Weights of a small mixture-of-experts language model, trained from scratch on English Wikipedia: 8 picks a token, a softmax router.
Below are experts of layer 3 (counted from 0) of a mixture-of-experts language model. Rows are named router (the router's row for the expert), down (a neuron's output weights, with its number) and show model dimensions 288-383. Each number is 128 + 24 x the weight over its row's rms, rounded and kept within 0 to 255. Numbers have three digits each.
Before each expert's rows: "comes before" lists some tokens at least twice as common just after its tokens as in all text. This comes from a sample of Wikipedia text that the model never trained on. Tokens count by the router's weight.

# expert 50
comes before: "1", "2", "9", "0", "3", "8"
router:067122132131136133164141126140132143099124119123141142103140117116172130133148101084092128153100154102072100102138122123153109149111081134110120129127112091120098134085154123132116114136132124122125118111140072132157118107167154150111106150134125090120113168086167100138093132143137134149
down0:147083141130142164123122117129129154114169131095131175101143098125083110102125161115102148085142157125128094106116159114132095176158115107144135123159146110132128163131129077182164159135122132145118118136110113089124139125150119156135126127106131135135113088117102101148144140139165166103
down1:135116104114085088120115141079169154117117145169201112131107138127131096110125151115136129106117168084123141095138152126160104183140111141129173158092129141129116142135132119068110126137111119161127069124133134139112142150141094152116120121101133107147127116090137119116083111112108139143
down2:132155110086099121094111124124110103144155180137121104128109143102120141107157095167136134149177153116138124182140128092105136138154145097128132107107122081084112130095182140108141162101116117151149151137126106164145124058110120103128128131120133130081155119124133167118141122115116133145
down3:130141135111106100125095129097151137129119152164153101128118079132116118134150119134162101131099066119164115180169086109091144135158142137127114133103169168132143119113136148101124116142161105141152110113100171175133134116086157083128122150152103140176143111119161133109097136114099105169
down4:119117121108120165124105143089117114083097165092111136126119137117108137142143135146123145106115123116126172125087131138163110151174138135134099083101135149115089158178159089113126097148133135172122097159088105129109159144151100150106131129134116179118108110127123111142158114132105103129
down5:148088125107121146104078131128115180076112134103136133139142097119132128149142165139113131093107160099117115105102130100151114171188092105095153100125186114146160173091108092162134129155143160108121088144173134133094127155145138167109103111111117111139129121118093109125127109125160155148
down6:113125123116107148105105108166121148115164105153095106123135112129085100096146157117139102098150120112136123194166125115116093141113142100142105175127100150156097135154105150119145141150101112150096113125138126193149174124117130096144131167150136080116164163123149121130099146076107111130
down7:125151147088101153114169165072136162135117148158123126181111124106145083143131128155101129143106114147102117102121139126092164116133140162156137113095114132078070140114171141143137132114170100166197129137121141108139113126116154154088128138147118132166099136190109147128142108169130132095
down8:104107103136157147105129107174120140114103152130097099154140133113147157119121116116103162136119130089155094171118129125154091125116104117137136152166137100147115169082111115159149151070124089133158113157150105140167104105126119156134133114091136080126157124131075103081119154099147141123
down9:115079127107160135131137101142104123107126138168130125134124125148174109121139144150114162131128112191190152140075124099092154092165151132159099133138170130136127181149117123143120120125076115112127158125143121094126110141121186124139106174134095136158112100161056108101167154136124098120
down10:112156138129159119134152108122129100146122128138133108153065144143157114142141111087142153150141117121137120144139107151105184128113118102101085138127085100139116130136114181101097111114149096138153143119138118107137084116133116121174133105181107119130145158151125120151111097129127129140
down11:154155124115156147132122140127106145156133140166154113138104140128110120118116150129165117108096134116099142054128088151153117142098118137112154100122104107153125127105108114160119108111132136118133095144099143099103117148148096167089133132127138110154116125107130114112117121136108099152
down12:133174164117131071128117145128103116143114166136167140157119144097170126118116114148152125123086147121138135114147095137140130119103128119147166123074105157176114110136139117113088089165170142147146103164139117179130098145120115141129148127135137145136155153154145140088120160122105077151
down13:109133106144134123153097082152103082096144137134113065145124166148135166109141100140151131173132132143138091134098113137139136123117092119107128097113129128151167120094117163149142144084155150101137170142123116114109129101111130113107128099110195154110119117114164165107136118108174132157
down14:094164126143119155120155171078164125138084140118122136118157133133129120152159173157104131111135086098095158116062147099175114114103113162158111105100122133135153138109148136107163136117091157132132124123095118124144145166126106093145148087107183105135156135137100117119120116133129115105
down15:151109113135137129091103109181116132094096127132144100104154112118120125096102133140107098124153114108159083143101136126098119162161138150130146173129138117119090114159123095111132108117096141128138128152136105155141155125127137118095134164115152118073129123088164151104141193069144131151
down16:117131095123164142111152127129101106106095150144155105131140133141106113072125121158137144120125132127116135129128134149140131116127146133145098132101089177113109130163157146100130150087097155167138132155107107147108147112139117130169128138174161160121136128124089100131097132110152078152
down17:074113113159091100079149145131092111149097162133133126108158117118109123127139115146099128112130080088126176121134158135162118121137121127170121148110127153119132103147113123104143119159107127111146082114128131093122174153137163082174113115113146121151128154129157105080164139117132130140
down18:159138165117136124105129157080130106134127170160121155127102159131164104132120100157139155139116129157131146126136126132118160148149153161183155100135124136126137122152137110107113125114131153161144128108102127076132100118121148128131145140088084163129138122101101126119079137155117092113
down19:110134164151159151133166105112097119147112138073087137119098144134135101157172123104117140106099130098139105125136101137152144139098102134114101104120108126162149138129130159119160166128169106113119129137126144098140134141155071132162150038156093117157150137175108105172127103166137132128
down20:154107138167148164154144098159101148140179091100099127116128145134101119113105100101135131152123099153139127121152179169111127156147114112155134122171106146135134090147100100106114159160097105115131151125148124113117137106114107109128111150113126150083089119165130155147138194104133131160
down21:074071098117116150127126121123141125098109117068107116140160104120149106160149180172094132122116098120094174134118100158127127114110100119141110144108112134118116148159114122117164095159115163112127128107167118118140179127123132172128128117145134150132128138120139107134164121128130115118
down22:140121176130105107156141139102099165146161124075094144129118113117136104122115091114117116141122128135151151101175141128121174142142132149122151072151137114133136122142141121112117087156117152105122134114179147131145110116105114134127146137152100125129111160179113120163154114153134158125
down23:148175127099102115121116164129109134117166115168122144158144128115130169104106099161114107135181156152121103134137148102127151128156134124140150115117165093137119110103133101145133114107132188149137113163114113149109090114103176119106141148079165129091131143117121160081129191080116101146
down24:151184113129097157147150135111085130190171148136099140150119139105115131087113061128143111170162110172132155112135115147118110109139132146114150100127113115083115092116149129159114150101101121118157163152092151094113119111117151120099100166118144175152091094126115160108183137111091108161
down25:129175143101130123087144161127113088127135180152114121151118123111130161148134083127091122123150117150158135133156117157121129127127147104142154120107138094135132130130146110091153101094152156171178077154119117151124105140125182114147153113107139130090165137126108133105158160102107094130
down26:114116148135103133174144135138151117101155086124125152127078132160141119138127147080108191135107154139111103094170171113123130143102080124129113150121130091137155135115110151119084188108139093139131129113120145080099145097139092151142107134133136140140108121144150109149089105131147141078
down27:140095141147166088141126137112162118159117140102162078100129124151114117118148134084171128133079085134142134126154107164078134144107137159153137139159092161140158125150122160075107077133136118130161123085168148150168154131140130161155107112176109134103132111110160123148115080140139150086
down28:135128140182152149144119125135107115113128108120100095135155152154140121143110119121096158157126115155107141121104140137144112155123093171167114133119095139171124134158073129126159152159086122149110096166154121107131164121158149148118130108089144128149177145115120130135108131121148130087
down29:189115139121082143080139140111103117141113125113089113127146124132097117122126126171107088140142127132133068108139119122142149125168159120138152099151120114117162101115153093147171151134115174158135116157121107087118161147095174114116119117133104109114127101154080111129138164136181132152
down30:103124166113112152135156146143136109105133139162163121134152103097083119078109180113126162111123097130101159113100118107120137132121107077144166181120123152120127148134140138111101109117090128156165128153130088169125169132119125133125101154150148160134116133138130141127153160138112104139
down31:130110123134114112145119131163122103175133113092152124120125118106125134135118140074157113145134132137149157138153126113146107112115128113112135099126150109137156122107096114119130136133108121100095128087110175144113118097156128137132119123136124062127144112124147121168132070146137180131

# expert 25
comes before: " |", " |\n", ".", " and", ";", "%"
router:132117142101079145115102135130148146114117120108166150115099118164159095148158148124127155109108170123100124184115095119074153140111139167136138093092124141138145133103158142112116132150160166151147129138103124126136135163140100152124123103121076134111165075108146150120104091105113132131
down0:133116139123117138103154147157135123160120135117127157136156168138118112146115141158113117100128126142115194120101138117127167101184074122155148112164104140123140172123076091171129125150112116149174137138136159149152101135149115158123169120153046099126094137143126109114134119145096127166
down1:133121130091131126162130104144175157142109100118109109113129143143130127133166099117112163121135100132175128151134156121139131135149110127152124143148139087134151108174141143145091155113116120162150127088153120144144128135102138149111130134139100102103099121105155113142136138166131097165
down2:120131181145132160092101126133135101175152152120083110143149125134159103130134093123111180141178131147162134118145138150167118104131157163136120156131119129135095132122164118141092098133143091136104118155117095091136130108144158170110146150113106171105123162138108110086132182146133112132
down3:109133115116114175147146131123109151116129113156121105167103099093126154142166074095069136122106105108113109133157112184167129183107126169112089098141124131147108080125133138130116123097132111096121141169138124104116159155096149074160098136122136157147186120158110146128111132117143113094
down4:127120157144134181119153109130145138156104161133112121128164126124084145151146126159149130072146089157148156113132139117138151099184073119148105116126147109175156128119123135157117127151120082158153149156120142157173125119118111194139153111135056096140114134145142102163138146136135139151
down5:124130090118123159143095123128099151088140109138139111133087130140138116160123122106045116179074138104122131156148086155138131153107099186093134090172146142105125095137119098136172147086119150130160130135121150102130124099138147095147092125127169115115155096107129172159114109128157152110
down6:119123141108133116105127143139129126125090141114145160130118175128149115154117176175157117108139114166153147145126107084107123131181107063132136134135131161132150158138104111145154166149187105144158126108148128118127111111196088129088145138158061104104114110151139098119111139131117146198
down7:102131130161100150084110136131096147125142117132104126118092115111088184106113077146147130112127154131099098151124111143154152148131153102133121135111170157118143152150137158133138121120147136139139150124092159183116138105103149110130146148122093162137100098137157127102109138138120115186
down8:143125118115159090174114121098185090136103159152122112150140120123130099149134151124110135118102105108131114091135137125115101124085119139140131135138124088161111111094076125129113126151107122116124091095162118121136139168122084149109114118119152096151153152110096157160174107126146107072
down9:117169161165190198119124110152113116163141121155132144096135140142071149137125144145114130113134093136127166114108139108109110118117106154118078071113150134139085153117150127115154141136089142098111160148126103080119144132133154163142101129119133148167174152126118108091106124130092155109
down10:161088113123080128143101108140111159103133116123158079140140112167152114133086159132089117176103139121121132146127142184104154145125154136166163108144128110131120102143123073084135109135100173137139111135127169155140116117084174105105141148063156114127116111093175183128131108138141134111
down11:104126149172131162117107114145094132117155105148134145089136162149124140121127118130082138153141120108113156162108153150170139122114097179111119098124117118099144148116128105117119083146089110130143143166132131114122082136126169119129154171176111157085130148115135127116137146129116121090
down12:086139154162149123089150140161139134150166146115094152125150110135127147130118106144178136090197121138146139107099131075134120109136148124118108166088128128125131164134160161143122096138134114166120131116134123131118120110152140186137153116146091139116115143159110082118121151173117133133
down13:121112147141125094159110088115146127076109117119136146131150144105147098068118097131152153083104142137115069098106152111125103116170143085119116167121122133200144154100117126152080131133138147142113133136157135144119128132137102151108153161092160104161115104130123110119153123109124148100
down14:114126124070147131117099125135129172124108113146112131129088133104123118127121131126117155134111144142111079151163064149131146172143125153109133112146116134118102131113139123100138132093192125125154089101146128083097184146056145117110079133108147147106165079110111129162154159096162144105
down15:115157124105151084140116143084157106151138114125164120108109161131134107111073131127114118161139155132129139120121098095083087052152117130145129106118131095106124108123100093137129133148128156136144164127149121105125133132146102104138108145120137138141085071142096123133139102148135153158
down16:159115124110130087156080100138144132159139122072145135095098141100140100122103177148164138120132140141148111126116136097123111109130153133095135140116130132126143134090086119076120159167192148149125144120127095144090095127175127150088141135139133131118114119112115082124160111122146149161
down17:102111130108118118099094113124093137111135127158127108143103157130090125123054158180108129144130151129165121138139109159122121122140108143096115109126157099128111111110084092082159113118145122072131126164135113090141159132170168135132105100126113144141165105117108130091137143124096158125
down18:094114132126124104155111173169124132133200103112136112106108143136113118151112128133158163131098099110128122184102169097126148145080126140119133094139141126136121167109107124112133102129136120156118135156120126126088107109175161179102142143126102146120103140081148134093134146147147116098
down19:132141162119127116096084121156142100098096165127089133139093131130126161143165128116117128142162091135165081120120123141160119163161161131072120141104145126182135142101106146140149137109142099126116108173141105096080129151129159122104136152168117159119151156141154124126124138087128127122
down20:141117087139142102115113115078097104137134161127122119149121105104144150118093130104111115119122180112172129107140115119123103150110217080116142105115121112089144122130098112060115154112123142130140093080141132074096194136107130090146135138127123125090127152144115154131104129151143125140
down21:123112119079125120139121162139118131088083094140138132099124092113137129140102169119115123157104144122096089152143106136151090147083183172088113149123098128093114097148137091079107123144154139099104103091168101101082132143113157094091110127106155140104153105127075155150126138094149137103
down22:167116115093118123141109137097137112114101105136147096117116133115120103109160157101080126161067126113129129160167134176143128157125098126139154105182128108143122085158124112103103155126109108086110116128120136121147156172102117082116104163112147129148151129110160153131124118095137112148
down23:132112101158109111122110108121095175095154105122138112157124108115154135110096115135121109153146135089116135129124176139122132168106175108117138121119111121107131118118119127105124111104079204142119118114115150141098131135066146102154133124095181134153120154111171141108108106148103099092
down24:145122143144139109127082142109137148157137120115124158125098165078140118122094140172164127101176093131147123125142129100133121127162105138087117128074130124117151138076075129116119128130162131125114139140114124109071124181173109138116138152175104167145136126153150104121148137096131110165
down25:156129124122137134115159066156143118128126151122090131123125072103133136154157103085101127147121139144137139155118116122176123146131135133126169135148102192143122108114154148128128148107134111159159120116150139160141131116106121120150118143121173103108117167122120080160130129122155162104
down26:111141128149166139099149132114157111154127144117097186093159130110118140103179131130194149086153139120129133109119119064116099112147118104110112160109114131136121165114163168123120160149111101113104135087117084106135142130149075180134118107136116117146116154159109072119134139114117125137
down27:109115137135157105148099142078140098125108169100102100141090135077155133115147093111157166132141115127150097106130126133098116158122161098088110120096167143133154128111111168099156152122141137110137102113107098147096127127146106110133111135147155142148150140158115124125129100136141167135
down28:161092105096116145124151118168116150107107137099107116134123088138138115124111140125145138149116128138141090146144160139122102112072133112134134127174143147134168086131118140144101169105144152150113094092135118137148126130067103139135128079076112097119166159099148142149125167136123119139
down29:123136129176144126118169105100111102134151135145141147178147122071146083171115120119116113127099160151118135091127136134108106143116112162121073118140103134132110140141153120130096144174130145148098138113123165122163165113128098138131162144074116141127170131136094126141132133163134125128
down30:135141141177130139121132088123139125167174158117120124154136168149123120114150088139134138100148111135158169108110154123109164104171070090172144107137155130167139161107119157178144130115101117157151154169095156154176118112149104166159150136146102114150103151124181101100132121162107120149
down31:133150143143127154133111148145095132127120090123130132091101088104097147144131108128117130173124129110117075130130110143094134170118158128103122091123145126101118103125142145114139132135140131108144126103084108137083140133075108095123099106115161167124119106131125124157145126122113142125

# expert 19
comes before: "1", "2", "3", "4", "5", "6"
router:100112111163123105130103088185128140107127113144127129157089175152153160094144152137135106170102147113139105139102074124124086135118129171142126148104097124170143111117155080132090128140126082147149086160144070143110130143110131123127175189130095133187127175127154131165154104110155111114
down0:081141126136105112074139128096150123157092160151103140100112121136118146111089118141128107143106157150148134157134110113136122109134180123168151145077153093086135094111086179135183117136111110113168147126098138093081162126117117137126149083124107125128119120126120147133135172068084080161
down1:161144167097111146107163138094131141175139104096109115111105130136114131110141109122158145115118135173138092152127082124130118139173113082186148112118115095157124111161115132142093132171145138144135138152102167097176094137151172109131136106124162138089160141136114101133112127120105138101
down2:143064117088156131152138156160129111116177142133125134134114176114157147154146125129074172155115114165134172161143130125093096139111138150149144107145144141126090152151158093096112140120134110122116059120152116132128122117135143115115149127114169171110162117134123131158176135101147189105
down3:082126112071160185069125140136079117129138129148120134160104132140132100096146144134124161150142139106117151103152153132103131117134156107128143151107136133163074179165121084139145130093114140154145120176121122102138110099146095130107216173099142140101122124114137137146143151044089125143
down4:136094097110123108136080143132133149127073134158170149126121107132141112168144140137135117079112115135109122135128125121159117094100174118120173130133139168140142109128129166155180135128131103129135117115138102141109118143104120131139153088092126128070122066132109097117143177126132125144
down5:137111112108130126126085150134123164138101130137129160123131112120102106164137177155134111098159137116108113133106123080145130129100158128112176147137137152116097124124119174153192140144123105124122137092139117159116147135124097139176166103113095120089132094116139089107168164117097119139
down6:102122158149145131125140134109140112121184140114132127152131168124157150097126107121147135136130129123136129096126161150101115087104119145118136138109123106108128148146142094076100114127112119126135123139125136085110137095127169117124120120105136132134137130072160150154089081082136118104
down7:162140151142142132153138113115138130118197117115103100165131158104111096128152148102126127128170145124123111154123169116112140160147100136136129147168100137120112167121162052103119138116148147106105114102132122148174113130107143101169095149161144129135134151118130154112130069160156172104
down8:138135129153115124102110108085106126166118107171141124140138123079133114159140161144183136098075095158096085115108114118113154142108142129115145164112108133139133130146135123120127155132176126145113124132112120101159155135121120146123126130118162152097118096128134090114131124122112127114
down9:141126136133144132128125090112120154162147154115160156140136150155127111129195108182149107127111090106156089132108107121113133113132073134126142138116087117134159125109099097105137137164104122125124092188141122167108146170134118160128122110121152136120146140088098124137103146138120124081
down10:117153117123105115105127133094133115181064104174114162123156115138106135125102138126149106070091161135138143156130151114155136112125156121139111126103120132126124119116074184158140093111140117138160143136127149091077139130066129154104145075134107133118129082153126084126148183094111096131
down11:142119159176112112143132101075134103165136127096117144157126125072106124156154151105161112097163107137107122123104153117120173123114147119125123096134131151147163132115124120088125106146167152096096137119102170140084156088076137126177090097160114155151133114122131083135112118134137140132
down12:123120117145137116110122161144144162087111135136147117117127105120168116150093128105153118063118135135095097093130124111121142110084150132112174137122141162112115099146143158133158125132129105168132143076128116108132159111116112122132149098119105148103123111113150098107115145092118116122
down13:093151167150146128119107112110129159113154162104117120135133146122132108157143150119137115152101141128142121104157113182113154133141099140088122099109111112132159125109101113100127135118126137161136122139123143120093136110157179166098125122162138090135163158115134130207101149146150138103
down14:131054104131133102160109126130108176133088129146214170134131142146185146148142115127115106101099123143115137106118097136157133135096178150144170105118167181094157118122145129153124132119113149134102119119135100137107089114105123102100153106080174162085118075135090124103142125141136135171
down15:129138083104144157112119090131118138121137116187147148136102121149092185145156174124147138138152076126130159115147121079149141152114170152124122154118179137153125173130160121128149113100112163130126100116136130099104116124143111146124160136096108136127109111117149095125153157085105116174
down16:130130140104151140139119123144145156089121106151128126111109131124157133166109144103130162174115123127157135109137110144194103126120151153093135128117149117143121135151170152170112112137131088079139105133129133127086079098133155152143150087131089136142150141118100130157120100119178130156
down17:148103092115193141168114114163159188087139133117152107145100166196150080190170145107125144152131092125113092108142112115129102130125116161118152105161130118151152144124140098100121124140136111121152082128161140171165091119144136160167116106139150093097142148092095132166114136147171182140
down18:102115135152140157109127103126134113157138103114102141122128133099125154092117121070135145103098115141117133120130099120138126110129143172117100116127144118139161158127108125126116086121122130080126133154094142107092113079103183128121134082093113132124136100146144133171105119119143143144
down19:130076108136119100148148109132095162150112110164206173151140141149166173131141126130124118116106115151116138105138115144120145136123186138174174109098190174099160128114138103137126126112117171127103132122151122142108094116090117096080148121086172183098125079136098142126141127116131127180
down20:143132083125176141133107078161153123096115126109144123099069099136108116155144095133140134143114111138107101166121102111168100085152147113150102149154148116134127101115105123132160152173133098114133139119103124171129171119137096129174144126151105073132100151111117122117131140135146113184
down21:119154166093143174109135165125114146103155166118110143109098126077125128135154129126133172168180132113123117099117131121145082145121128121131110141136114116148057142138146108130113114153095119109110125129147114083129128143175131149141182157154142140129133175079149097136145131097143114100
down22:163159177163108086163162113103147126142148146106115140139151124105113116138119133132113129105136156130131098114108129115164125148116103113149125099138110099105157108092103156115121129163133105119122136110139157121130119137127156153159092127149122155111137143107140116098082133175134112118
down23:138133127168099113092129116090078085184138140120131129164124101078074145103162119133160127086127089141113123138142153143082192127143130086160122125130140135152169124101089093087145125119170165171105161138129140114162165138116118103124089154117154139137129119141154116108113132127089098144
down24:156139162102098145131139169102087088158116099150106149122174125080105166112107124137115149124135147131155156152116152117145119146118121104116117111117102121136078138155133131161115117117142142132126137151114137074095111149079140128107146126107116183129155095145155094116143105110141099100
down25:108085121108162128106141087111151149128132126123132107115132149154146098159145172113131115098099120133105142132143115083162145168099065159116109165160153126077125114158149106122094142139097133110115090103142094171148117111173098108137141118119114120113095119112150111115119112140099177142
down26:124114158135145130116130116181109102138112105125131096127143142154181154110100123094111096126112128137128117148182134140088145136124102131134148130094157153112101123165143145102121127100109169156109099137112110169185137146176148117080109135130131143134151133121167163190141153125136140121
down27:166150138110118112159146163112117106138128090126135125137112134096093140110105134106095122125190148134115125147120150115089134128099148097138149148139126152129081104154139143119126116111171142133121151082104151118154129164090135124156098141147122135132102140143154091111157089123124137168
down28:114150092108090152126119129162174107132131098156093141080154120152133144107124125122172121163155169127144107124092135133122095101158121115113079130103107094133111148127158149093116130160121127136162174146122138152077125120105105130116157163142143102133145149135120139140137144135080144150
down29:104117133086167140120141135171156154081120141088151110118093136180126138120110062098113105121144173125110147118179108127154094103125104116147115097131151110113133121125086147146146081117086154101164143117142132151111084124155157111128129120137086094157149147124125147149082143110172124147
down30:135151114130132103161136096142107149132116107145103152133146102161128108126121184134142144103120175100080111142114097123149103139127161145124125128137101129145097092140120155177148120134121146120139121129130126165167114152137098152151114115123116137133144108128140121104125165152110103132
down31:095092103120136096120113117145148141102067119162161106114123143135166114129136125110166142105066106154106133121120093108148121138121112123154111111139134122164140107144144089152142107157129119142154117146137116144140141101140117126107139131118135131168167114156073118087128105110158109119

# expert 31
comes before: " |", "1", " |\n", "2", "3", "4"
router:099121122119145140131114102152097138104150136154139118113128121152131155155100187092095109147103112071142095106151131094163139136115131168157126178096107153133104104109116122115134114085139106141096115123181116120098122106145129148086145124143112132115090095097082109133125098109172118081
down0:099142143143119158103115145096188114131139137151109184162091153118131098146143142171099099108179086144155117112092110152137140112125142139166123158100123104121112164119118164068132132120102105170130097127109130106117114134137126082142108170152137116096176160095165129143115107183142145110
down1:176126123138131119139094111104118115153107149134166139077121145070142133099171147146128081097113106119152112152100136159119109130133154129128129128134115175138173065128096134162137128170124119069148139122130138202149080131112175147098100123101156120108116121086102114149174131123139111179
down2:150131089151175079125097112117144119105139127150156114120117205144114152124107147091139149114145111122099102099096107125150131094140133181130146149098122132171089146131110132123115102119151099123090096130112149130113158118139074161158110125118137199124147075114151107107103145116138133097
down3:133118124095134133160135113128140110104073085123154114135138132113146130165161141134119090127126134111147114137080143113168134098117141066113110152144147145148160145151129151157134110114179073147086107112149116137133147111164134141148173125096107072091146132120112154145099149109131143159
down4:164139109059140085147123109105091128132125132177103067127066140147099134111086149137134085109075094134149123106163139136094106130155110107131171156136125122140116123137086142167087164119154096178165084166110125128157177114144153143103103100146113158067128130122148083121086109145134146155
down5:110128137136105070077129123121132153163116117079105128122172113122120137120133138116149133126162135147151133084093110150147110128156126115164147126134124101148138123104138112157126093114131106120092125114135157059126168114153093119109141175160089161113109105111089077096108116151136100127
down6:165127162163166173117116122118179112121146138087148116123156111152151122160140151111154100160145172086153136091103144146147157102127106137160115104106130088124164141153105150102127128153146136135130086125133146143175102161171101109155104127165159124123131121088127125134162127106123184088
down7:145160099151181140142092153152120076105113151125122123080120141110123123136166106141153143112104117113119103137108110108090144122145117198135123147160156172141144144148127138120125137167118134122154118137129123162149147101132127113123122110098163136132150130090136088143171081123155123108
down8:152153123144166111149107167130107119115127130152116079098106139140103130149149112131173133109093132130102092160122083096100158145139134155122125151152177202111118159142134153089141112126110122163118115123107146167124155096119132120142111101109154167142185106119146146125155079140145102122
down9:140112166130097102081144131118177130118152142121123116147086161118122115121135136139127066099142092111151121120112168120139117096109139101127119124094140156102117140130120177119130102133130071138115111126112144109056091153167156110131127167132099094115170106129112121124087128135122170149
down10:147161092123152192152125147111136148163116096148109133110126112131125160108145122132132184134138130124111162194151096139119155123147130153129142142091090130158099133143119113096124140136134174132154147169158102154159184119101096134152151117119146133124121134136122136151192129110143087120
down11:129128112097168132131080110157105092101121120119149136152172110108145157147101116102137079142118095162124112160087121111127146123137140109126110152166118102173140155160147098154116163143160128124110088128099089131152184124154117123099136134151105157107108133122101089151125132106142115118
down12:115096138104092150106177109088127146143129118109127173124125077146132136105114117110110126115142115111160137121159155168100096145131083106136100137147096080071133124127100112169140177087104165117166127107150155095127110149134169117112136159153135113134089159133101122132129138138084142158
down13:165125111109108111144163096138092140163087147137163108085123116155095168123140109119130143128095147130129123155123106165115114138144135122118144102096177153113133097145116113137107116139156146086131096126160155183094138111130105143114119079133115170116104108166113117144157112127099078155
down14:117128124114164136154080136115094138120131157157136179123104159138108105105112148142099154134121126141137149148129126120141127114152147187129132113118130123115136123149108121106151140117107159101168115141115126146128120142078140127100079116146180173162132142127133159146158106175150113108
down15:097145127117181158115116147114155144117113132122104130139109130180132139183107135145111133150141133123140102156122097135138158164143123118140158168117118111145132191113108158083141127107167141183138101120147144101090168146165110093174129160140117154124146169119159132132123106125153111103
down16:166096139119099118136133106124111128137117148123186152115147145103131135118174127119127108119102134105094153112112138132121088074112125143134104092122175164132139071150104114163147117196117105074142120118091120196198110117114152147071150098106146138113119098124085131118154135162098144137
down17:173123099175187176144139121103120137121125103115146150111145095128151176139116096117134141125116121097115151093121113160138143182132122153088138130118156145115151114161131144123165155145107147094141147088080156162149128150140137088155097102091149064168122137124153116147120133082129126166
down18:102176113164136137130134140188125099114145130150114110144142126107154115144141108127137106178105121133116140149124139134094139160098133155113091137131152136170102111126167094126119141104130131097099141126102099161108141123100096146145129104112151078147135145150113118107124129091148128130
down19:169151114160121158080129151132105101075113134160115100127148118134111121121096087131128128113088121103109133117138112144092093151099101127127105124138168144096155142119141084125065135140115129149149105119116089109156150127124125064094099111165127126123119138133124089131151097159106123141
down20:134151144126140125153134130140126114152165138138094131157093156091125116107107128160099122103152127135149152152120175101148149127125154155146166129099134145153113141141094187121165125133092102145159129181110123082091133154143147080155102187132130124111191176129161134103096116132196129139
down21:142130105120136129102108119154107098073089151151136123117144124129118120130117101145132132122078117152085116132101105140080104130084116127124127137161161143139152136126142082110071141101132128144130113091129082115146137114100092087102083106154142140136110149116146072121159107144120136109
down22:151152093165173128100074164121127113103128105130077082097129099082141139128134090144151156109124126116116109151126091126095158166156128147133176136145110150126122140123154137099090142125107143126142151142126117103136116152127114091150109116093120089158160148138167082128155110101165107127
down23:138135184153150145126136144149173116115126096149138125155114186147145109183133114119108093149124145115105134142111124126136126068121134117138105128121179133125102120154106133086134112102142090179075066134117108113103134145156101116129157146120125113104180152162126150123097113152131140109
down24:118118154135109124163167122124146128127140132138128164148069151116145143101106135116144092122141107085143150140111164101173104070128143121121098136107120144135126148148118144163113101143159098137115130161116128102109110129189174136147145137127098095105117107153110118132087137105114168159
down25:126164101117126114105100166144102131115121153126134098157110107133117116138125135162108134122094088149112141148136116111111152143097110138135126093137142106110116117119179149109130136101094070098110108133175120109123168126138103134115089103145094104138146124110115120129110156139136112127
down26:126105162108133127129121124119119110095136151099092078123107128177162130132096130134155061147083161118136114139106139101099163100118098097122102160117100108124150126146093132154129159146203163145151087121077085145143132142136125154148168081157146131124134114124113129077115117068128165096
down27:094125108118140132116140104099094165079112099113087127169099135163112126132101151119111127158147150162121100109151117125131107154144105096124138124138084103150140180091151127154105139078131165165113153124116137083113164148135104092157127164185107132180091143165124129124094124127151125130
down28:153105078164140130111113119112148124163118120109112133105132137160106093113142153123129178129180102132137143126145154170147144101121119136158141134103116090109121182112131109101082158132088132120118137097152143139162131147121090142117082112128134079147128153129123114132113123143133149110
down29:147167129120095110089141136049099134122148126133132100112091080125126122121111098136162137120088175128119091112142103186155133154091084131137125151139155138111165107103091137176081150117130165123150103153107128170132115196112144174137124108113162159145095133140122136120122153125116102140
down30:137120180121126127125174120133147130103152095077100116170165070112114120156093112139120135129136133166139152102148116124100137162103117078128133132164095099134113110110142085155149131116142122156079160111144110064145154111137109122140110174135082107111115118122120099117114114081110133119
down31:106148121136103128124127139141120130099149122128143129149153099143127122128122099145117204145115098160077135121149105142092114151095106159129094105128126091144089092099180087125114152130075141089111144124121126129150180119070066153100127120137110182168115103154103126130145151125098084088